From a checkpoint of a small mixture-of-experts model trained on Wikipedia: vocabulary 4096.
Below are experts of layer 7 (counted from 0) of a mixture-of-experts language model. Rows are named router (the router's row for the expert), down (a neuron's output weights, with its number) and show model dimensions 0-191. Each number is 50 + 12 x the weight over its row's rms, rounded and kept within 0 to 99.
After each expert's rows: a language model's description of what the expert responds to. This comes from a sample of Wikipedia text that the model never trained on.

# expert 34
router:25 60 62 34 52 44 55 72 44 40 65 42 60 55 41 57 57 31 54 49 51 56 56 64 51 62 48 34 59 60 55 46 37 24 52 61 33 47 55 37 71 44 18 48 33 43 53 42 48 59 60 37 52 50 47 19 64 57 59 70 66 39 56 36 40 46 11 42 41 34 35 45 50 43 36 73 30 72 56 58 28 52 67 49 67 77 55 48 49 54 34 47 52 34 70 57 39 74 44 46 59 61 53 46 53 44 24 50 40 49 41 67 47 52 46 45 48 56 66 69 50 68 68 58 40 59 52 54 63 70 50 62 64 54 45 34 67 47 50 60 58 57 42 59 52 62 21 22 44 46 58 56 42 50 45 49 45 53 58 60 45 40 36 55 47 55 41 50 42 40 58 49 44 56 44 38 37 65 75 46 51 52 55 37 51 61 54 48 54 38 55 25
down0:45 43 33 64 52 53 47 44 56 34 65 43 61 52 52 50 38 36 43 25 46 30 51 75 57 58 59 44 46 52 43 49 36 54 50 41 50 59 69 62 46 50 46 55 39 46 62 47 51 60 18 60 25 52 75 46 47 53 59 45 87 55 55 45 52 48 27 30 34 39 49 36 69 41 47 77 36 66 44 53 45 57 46 45 62 59 58 45 48 58 36 49 58 36 42 64 61 67 28 49 57 61 66 46 61 53 43 50 63 45 26 30 43 57 51 44 57 38 38 47 45 55 47 56 53 55 50 57 56 48 83 45 49 35 38 58 39 43 62 56 56 47 56 38 58 48 53 63 63 64 40 44 41 47 56 55 49 64 20 68 30 41 59 74 44 48 42 21 44 40 49 60 61 62 63 48 65 71 52 41 40 45 61 32 37 51 78 41 82 45 38 69
Sentence-ending punctuation

# expert 59
router:59 44 32 53 60 60 39 44 58 25 58 75 61 46 34 39 62 60 39 54 30 51 66 51 50 54 55 51 60 56 45 59 25 38 70 61 38 45 53 58 52 37 38 54 54 39 47 57 46 70 51 59 62 70 23 65 57 57 49 65 55 42 55 28 58 24 62 24 31 63 50 64 56 62 29 39 62 46 44 36 34 26 62 49 49 56 41 38 70 39 54 66 54 37 74 40 58 66 29 43 48 51 48 66 37 63 56 41 57 40 54 62 41 58 59 51 44 30 49 45 67 48 44 52 47 42 23 46 40 44 63 45 51 20 53 45 52 47 65 24 61 49 59 55 55 60 60 68 46 55 53 71 50 29 41 52 55 60 55 55 50 49 27 67 40 48 36 55 61 54 39 32 66 56 69 34 38 65 55 48 29 66 52 35 34 53 44 46 40 51 61 42
down0:60 55 67 43 40 37 66 32 37 65 37 42 43 64 37 34 55 46 50 55 71 32 60 52 57 62 44 54 72 42 42 67 49 58 72 68 30 58 50 47 41 47 43 35 43 53 40 62 48 49 59 44 59 44 42 59 65 56 31 45 57 54 46 52 46 72 44 43 65 57 61 52 25 33 61 28 46 59 61 35 46 32 66 48 49 61 23 31 49 46 52 33 44 60 48 46 56 61 52 66 57 78 26 50 29 74 54 39 42 62 46 48 58 69 48 23 70 57 39 40 36 58 49 56 46 56 43 64 52 81 56 54 55 37 46 63 37 29 31 48 46 40 60 43 47 55 51 61 45 53 45 54 45 41 21 44 52 51 72 55 44 46 58 58 41 46 59 72 46 51 42 69 48 50 36 38 40 29 58 16 63 43 56 34 43 52 57 68 52 45 65 60
J starts and verb stems

# expert 54
router:39 61 73 64 64 58 42 69 47 37 35 52 36 61 42 54 51 61 57 29 54 46 58 55 24 53 40 46 48 65 44 59 37 45 66 32 62 40 45 56 66 39 50 24 51 42 45 69 49 43 43 59 55 43 55 57 38 40 54 44 52 45 63 57 39 50 50 45 59 46 47 56 45 45 51 57 49 39 60 50 29 49 53 33 57 65 62 50 60 47 32 53 47 20 27 48 59 39 69 44 59 48 39 35 19 72 54 35 50 42 53 50 46 37 52 68 66 62 59 25 38 29 43 35 35 39 61 50 39 67 68 68 39 55 38 48 50 50 67 34 32 48 40 49 46 67 65 36 41 54 52 38 46 37 69 36 39 78 55 36 37 61 38 49 50 42 63 57 68 10 47 52 40 56 47 70 66 60 51 55 52 73 68 52 54 62 55 48 46 71 40 59
down5:62 56 48 37 60 43 51 47 31 34 64 53 53 64 50 20 58 40 36 51 50 74 52 63 42 48 38 52 40 71 35 48 49 49 59 64 35 52 34 61 50 52 35 51 58 25 48 46 50 40 44 63 39 47 34 43 42 42 55 61 53 49 31 64 64 46 35 40 66 53 51 60 36 54 57 46 33 36 51 55 40 54 42 59 29 51 58 57 53 33 52 34 56 50 46 82 79 54 23 62 86 71 64 37 37 40 56 29 38 56 41 49 38 42 60 45 36 54 51 51 54 43 34 47 52 31 58 49 49 49 42 37 23 35 65 64 63 50 47 47 41 69 29 46 29 67 67 48 49 58 49 62 60 55 38 63 61 74 31 42 71 63 33 51 41 65 59 35 33 30 44 55 62 39 38 52 44 54 46 57 52 33 43 52 48 65 52 45 48 51 68 65
Brackets, headings and quotes

# expert 56
router:47 42 32 43 40 20 73 52 49 46 56 31 67 65 43 50 57 50 56 37 32 57 34 40 64 47 43 62 44 55 63 34 41 69 46 66 60 29 46 46 40 37 59 52 44 56 40 48 43 50 50 55 42 66 33 18 75 65 73 49 47 31 38 67 50 57 68 65 60 29 34 52 54 44 39 67 45 51 44 64 28 73 58 50 58 58 45 37 47 32 78 56 42 63 66 53 30 63 49 59 38 41 34 66 61 67 49 52 47 39 46 43 50 23 58 51 45 47 46 54 54 53 67 44 56 34 44 54 42 54 70 47 44 60 37 37 64 42 43 38 59 63 65 58 44 50 48 24 53 36 72 41 35 40 53 33 40 69 55 49 57 80 31 69 41 42 40 56 57 54 45 46 50 39 53 33 59 45 46 43 59 65 53 61 35 38 66 41 61 50 57 53
down2:37 27 61 34 62 42 64 50 61 74 58 25 56 58 57 51 35 31 30 46 58 30 32 54 32 62 65 36 53 57 43 46 41 57 34 57 47 66 51 45 34 48 53 37 55 43 62 38 65 56 49 61 53 63 58 72 59 58 51 59 54 29 48 70 52 75 48 63 58 66 58 56 47 48 69 39 44 59 44 61 51 62 70 49 67 57 66 45 25 67 36 59 57 26 58 58 77 32 49 56 36 49 42 47 66 56 42 62 32 65 68 45 47 61 40 31 56 50 62 38 57 52 32 39 43 38 71 49 55 39 56 52 55 51 70 91 54 60 60 47 34 63 46 58 48 28 35 50 66 44 47 25 51 45 57 44 56 50 46 51 44 46 38 50 32 46 54 53 59 48 39 28 53 53 48 49 59 39 40 46 59 51 68 39 48 50 49 68 39 59 67 69
Ordinal suffixes, stems

# expert 40
router:54 53 39 69 35 59 43 53 68 54 53 67 52 47 33 52 51 43 36 36 32 68 53 24 51 59 32 36 44 65 51 34 61 43 57 84 47 44 49 50 32 63 38 61 65 64 53 53 39 31 67 42 59 58 50 56 54 44 59 52 37 39 64 61 34 45 50 53 29 49 48 55 68 47 46 76 69 37 64 66 53 52 65 43 64 47 45 60 47 56 53 47 50 35 25 28 21 33 53 46 27 60 49 62 61 80 35 35 62 64 46 40 49 61 64 58 63 45 51 53 62 30 44 42 44 66 46 47 51 60 54 54 40 48 57 56 48 54 43 46 57 57 52 47 53 62 69 45 61 55 53 64 33 40 36 34 52 58 48 40 54 37 53 56 30 19 31 51 60 22 35 43 51 60 49 54 44 41 49 68 26 57 46 58 67 77 46 36 61 41 64 55
down3:44 55 54 39 58 35 67 52 64 69 46 55 52 58 58 55 77 54 60 41 64 36 59 48 54 36 58 48 49 69 44 44 64 56 49 62 46 43 58 42 46 38 42 34 41 63 27 59 37 45 37 74 26 35 46 68 41 31 60 62 34 57 44 52 55 57 39 67 53 55 60 57 40 25 54 36 44 37 49 48 42 26 59 54 47 46 62 43 38 37 39 50 48 53 54 52 34 61 52 53 45 56 41 44 26 55 68 57 43 55 60 52 66 36 51 67 68 55 47 40 63 75 78 74 56 37 36 32 52 57 47 52 42 62 47 61 66 22 43 63 37 73 50 52 37 48 47 46 73 27 51 44 82 35 52 44 45 48 55 43 50 64 79 46 51 51 48 39 50 27 50 65 63 70 68 63 45 63 48 54 42 60 42 54 64 58 24 39 44 34 56 58
Latinate prefix stems

# expert 25
router:41 45 85 48 59 55 18 51 65 62 63 45 41 50 27 55 56 51 44 27 46 45 37 54 63 38 52 45 57 49 43 45 47 35 41 47 46 60 73 48 39 56 52 30 55 32 46 60 51 62 46 56 43 55 46 74 59 54 47 60 40 56 36 45 47 71 54 37 32 59 52 62 50 66 68 46 43 49 46 55 87 39 56 35 64 69 49 42 40 61 52 36 44 42 48 74 23 40 52 46 53 42 37 39 61 47 60 71 42 51 34 51 45 47 51 41 52 63 76 41 53 72 46 42 24 63 37 71 06 49 42 46 46 44 51 56 48 69 41 58 46 50 57 38 44 26 52 59 59 50 51 54 64 54 66 54 40 49 77 58 46 48 47 61 48 36 59 61 49 58 41 64 51 65 40 44 39 60 38 58 58 58 68 59 55 50 51 45 66 40 63 19
down3:42 62 40 30 45 41 49 34 61 47 76 77 58 53 40 49 46 43 65 48 23 38 45 30 44 22 32 35 46 68 53 58 33 52 31 54 39 45 46 63 31 47 58 52 47 43 45 30 55 75 52 38 58 58 62 36 55 60 59 41 38 62 72 39 58 60 62 50 41 58 54 67 53 40 43 68 50 41 35 55 75 37 56 48 63 65 54 51 59 37 55 55 60 44 77 51 41 55 44 61 62 37 51 49 61 66 67 56 59 66 34 50 39 48 55 46 45 20 34 48 65 51 41 50 53 57 51 34 48 70 46 39 47 59 25 58 53 42 51 40 42 44 51 32 60 32 61 57 55 47 39 59 42 41 50 43 65 43 59 52 82 54 42 52 21 49 70 44 37 39 39 52 49 29 26 48 36 41 36 50 28 66 34 53 49 56 43 31 56 49 36 53
Verbs after subjects

# expert 1
router:71 38 48 57 44 52 27 44 21 54 37 52 50 59 56 32 49 45 44 37 46 47 29 37 49 54 42 42 65 74 47 53 43 59 61 54 47 47 56 49 43 54 45 44 36 43 43 53 33 45 70 32 36 73 45 39 48 50 72 57 49 48 39 56 38 75 57 63 70 46 32 35 43 66 61 44 48 39 52 38 46 56 68 75 49 38 29 21 66 50 61 50 46 66 62 49 57 55 35 59 49 65 21 51 30 58 47 38 83 58 40 50 26 44 60 33 40 58 42 39 58 54 50 24 57 49 40 73 61 50 57 49 64 54 65 53 52 35 71 42 59 66 77 65 31 62 57 26 47 42 41 50 52 45 72 42 48 48 50 45 30 45 38 61 46 68 54 46 50 35 52 51 36 49 52 39 57 49 46 54 34 41 44 73 58 43 46 47 55 59 64 60
down1:43 33 63 57 42 56 54 47 58 48 40 59 22 44 41 48 50 51 66 33 42 45 54 67 31 65 38 31 59 46 51 59 54 53 48 48 52 43 46 57 42 52 29 50 59 55 54 78 50 47 82 27 46 67 50 73 53 55 65 43 47 51 38 40 50 68 64 69 41 38 59 32 83 30 30 49 48 59 65 40 49 60 56 59 38 47 58 60 57 47 76 22 46 40 52 46 71 36 62 43 43 54 65 48 52 44 34 47 71 63 64 59 57 44 60 47 44 77 52 61 51 30 37 35 21 48 46 60 41 73 64 59 63 33 46 51 57 34 58 56 46 55 56 59 62 59 33 67 61 50 38 27 58 53 59 41 61 41 50 37 57 53 56 45 50 23 46 34 53 53 49 54 39 59 49 55 28 37 66 37 53 40 63 63 69 36 61 55 51 50 55 33
Table number digits

# expert 42
router:45 54 45 42 35 53 48 35 55 59 32 39 51 60 34 57 45 53 51 50 57 56 58 32 60 71 55 55 65 64 46 33 23 47 52 67 63 51 66 44 24 72 53 32 25 59 46 42 61 39 48 64 54 46 40 70 66 38 52 53 50 54 43 51 49 50 62 48 59 57 44 46 56 54 66 34 36 70 60 58 58 46 56 48 45 36 32 43 63 29 38 68 42 48 61 41 43 39 38 47 44 50 27 56 45 38 44 24 65 60 37 47 60 52 34 76 71 65 44 45 68 39 37 60 63 48 44 59 71 47 49 48 48 43 60 55 56 39 52 02 57 37 54 61 53 63 55 33 54 31 46 47 48 46 53 40 42 28 73 39 43 34 46 54 44 50 49 57 44 28 58 70 51 62 71 41 32 66 45 48 49 87 51 60 36 43 47 57 51 55 43 38
down0:50 46 57 53 55 46 47 36 56 27 44 61 33 50 50 44 77 37 59 55 70 55 47 66 53 56 24 45 31 33 55 55 59 38 46 65 62 49 64 54 55 51 50 57 41 55 74 50 44 41 62 51 58 59 44 69 58 53 38 51 48 43 63 68 42 52 39 42 51 45 33 49 56 32 44 52 47 55 72 71 40 46 51 66 40 54 32 48 54 36 59 73 36 34 66 41 62 39 85 61 60 51 52 45 56 62 55 42 40 62 59 30 32 72 52 78 54 50 52 39 54 44 42 43 40 36 45 44 55 73 50 48 51 40 54 54 66 57 55 43 43 83 25 65 48 30 28 59 68 65 70 75 52 58 35 47 29 53 51 46 28 43 44 42 58 47 46 51 51 57 44 42 60 19 38 52 59 67 41 35 52 38 52 37 54 55 61 63 32 72 50 44
Awards and media terms